python train.py --d_model=256 --d_shared_expert=192 --routed_scale=2.0 --balance_bias=false --beta1=0.95
Below are experts of layer 7 (counted from 0) of a mixture-of-experts language model. Rows are named router (the router's row for the expert), up (a neuron's input weights, with its number) and show model dimensions 128-191. Each number is 50 + 12 x the weight over its row's rms, rounded and kept within 0 to 99.
After each expert's rows: "gets" lists some tokens that make up at least twice as much of what it gets as of all text; "mostly gets" lists some tokens that are sent to it at least half of the time. This comes from a sample of Wikipedia text that the model never trained on. Tokens count by the router's weight.

# expert 0
router:36 38 64 53 49 70 57 65 24 59 51 26 65 65 52 54 66 34 63 31 45 52 51 30 45 61 36 47 55 58 54 50 52 56 47 63 55 39 52 35 60 49 28 30 39 65 44 59 54 59 60 22 51 43 22 56 51 66 46 59 45 49 25 45
up0:36 24 49 63 45 54 42 43 34 50 54 43 47 61 37 44 55 33 37 55 63 51 47 63 58 65 38 58 73 55 48 59 60 42 34 54 55 53 54 51 53 87 55 53 38 29 47 59 58 33 40 67 59 47 53 60 47 37 40 56 48 54 53 65
up1:54 32 51 37 51 57 43 55 37 44 49 49 14 25 50 50 43 41 60 38 48 39 54 45 55 49 36 44 40 40 61 38 58 51 39 28 42 54 33 59 73 54 53 44 58 54 44 57 36 67 64 55 52 38 45 41 51 36 73 38 37 55 71 51
up2:43 39 46 61 50 34 33 39 44 31 39 42 48 61 60 48 41 51 41 56 49 39 41 60 75 42 29 43 43 38 46 64 48 59 50 57 62 54 33 47 73 42 47 54 40 60 68 42 69 52 61 49 43 42 65 65 46 63 62 63 35 39 45 55
gets: " (", "–", "-", " 1", " 2", " \""
mostly gets: " (", "/", " O", " U", "(", " $"

# expert 4
router:53 54 35 62 54 56 34 50 51 50 37 46 36 61 29 51 55 55 48 59 68 49 67 48 59 47 55 58 49 48 49 32 43 59 64 37 54 48 31 70 62 45 42 16 75 62 51 54 58 61 60 50 72 59 31 61 30 68 48 32 80 51 69 56
up0:62 32 53 37 55 43 45 77 51 43 64 43 56 39 60 48 48 84 29 72 47 60 36 50 60 64 46 28 41 66 36 74 43 40 47 60 43 45 44 54 52 44 66 39 49 51 66 60 48 65 59 55 44 58 60 56 48 61 38 26 73 32 37 55
up1:54 62 64 44 49 75 46 43 45 65 60 53 53 66 51 59 44 47 71 45 45 57 59 70 44 66 69 56 70 47 64 77 40 35 63 72 60 60 59 38 39 67 41 46 45 57 50 48 64 47 57 48 42 50 61 60 75 71 43 56 35 47 30 44
up2:51 40 47 52 43 29 72 50 46 38 38 52 56 60 46 30 59 50 55 56 65 58 54 56 72 50 54 53 56 41 54 76 56 62 38 45 50 38 50 37 55 52 45 55 39 60 49 75 42 52 60 48 38 37 45 45 75 47 67 74 31 36 62 59
gets: " |", " and", " was", ";", " is", " to"
mostly gets: " has", " had", " have", " they", " been", " would"

# expert 7
router:55 57 46 43 51 47 52 33 59 46 43 56 50 41 43 56 43 51 57 44 53 38 40 54 57 53 49 38 41 55 49 42 34 63 51 71 76 36 38 46 60 45 63 54 25 79 56 56 36 39 33 44 27 45 59 37 43 38 63 55 47 56 50 43
up0:25 58 56 55 58 48 46 39 50 39 48 46 51 43 38 54 45 68 36 40 40 41 43 22 36 38 69 41 45 54 29 42 40 50 59 58 35 34 34 33 36 49 50 49 54 53 52 58 35 68 40 25 46 50 32 50 55 54 34 51 50 38 15 40
up1:35 55 59 70 47 68 64 68 31 45 46 39 53 66 60 56 53 63 68 77 46 69 46 47 44 53 49 76 37 57 64 50 55 40 70 55 53 64 66 52 40 66 44 58 48 56 27 43 32 68 84 47 56 47 35 60 47 40 51 53 69 57 50 73
up2:59 67 59 37 50 73 46 55 56 58 51 39 68 45 45 38 47 57 63 77 35 65 30 55 48 54 60 42 63 51 29 39 73 60 11 60 57 61 36 56 47 39 47 61 59 48 64 39 41 54 37 72 73 32 44 61 35 61 34 59 62 50 37 62
gets: "\n", "-", "==", "|", "===", " ="
mostly gets: "\n", "===", "==", " ==", "====", " ==="

# expert 2
router:58 25 40 65 63 58 67 56 26 32 36 63 53 37 63 40 54 50 66 62 31 49 43 59 39 44 37 52 70 30 62 51 54 41 58 53 40 38 64 39 39 51 75 67 60 30 62 29 51 42 65 65 38 58 51 58 47 49 24 68 31 53 56 36
up0:59 43 48 49 53 48 50 53 35 43 41 38 56 50 83 33 53 56 70 49 53 53 56 25 60 60 44 44 86 44 30 59 68 44 60 71 51 44 61 43 62 51 64 39 27 56 42 25 33 59 56 40 60 45 37 53 33 54 43 60 56 30 36 50
up1:46 65 66 56 49 60 58 48 65 46 50 43 65 49 32 49 48 60 25 36 46 52 50 52 40 47 54 50 42 53 64 60 62 56 64 68 50 48 20 44 28 77 42 47 52 25 45 58 59 75 50 69 64 43 74 54 42 58 34 39 29 62 49 39
up2:52 44 44 46 56 42 64 63 52 55 47 61 77 58 42 49 61 56 45 62 40 42 38 52 58 41 49 55 55 63 34 74 38 38 51 61 43 55 35 47 45 80 44 46 58 53 36 59 46 56 60 48 66 39 55 41 57 29 59 45 59 41 58 61
gets: " in", " of", " the", " to", " for", " at"
mostly gets: " in", " during", " after", " at", " until", " against"

# expert 3
router:25 56 63 55 38 51 51 72 50 33 35 43 53 59 62 44 40 45 63 70 55 54 64 64 55 56 55 61 62 47 53 59 72 52 50 26 30 79 65 53 46 48 40 50 71 34 28 37 61 42 37 46 78 53 53 23 47 52 53 42 53 53 62 53
up0:49 60 32 59 47 39 48 32 59 54 20 54 37 43 48 46 54 44 53 53 64 76 45 46 59 50 61 56 78 45 44 76 44 45 58 56 60 59 41 42 49 52 65 54 54 40 81 66 32 62 39 67 40 42 54 66 29 55 42 65 35 44 55 40
up1:34 58 49 58 38 45 57 37 62 46 62 21 55 70 54 27 56 71 47 61 68 47 44 68 29 60 58 35 50 65 45 62 52 50 25 44 19 63 25 37 50 38 18 62 64 65 57 50 34 42 44 59 40 34 53 32 59 62 42 70 45 74 54 37
up2:62 53 48 54 54 50 64 49 55 40 41 36 55 67 43 46 47 59 55 74 37 57 44 45 41 65 42 57 51 43 38 50 33 61 71 77 24 51 47 38 69 47 48 50 61 45 35 57 67 36 34 45 57 41 47 40 28 60 49 53 81 58 42 59
gets: " the", " a", " The", "'s", " his", "The"
mostly gets: " The", " his", " their", "The", " new", " her"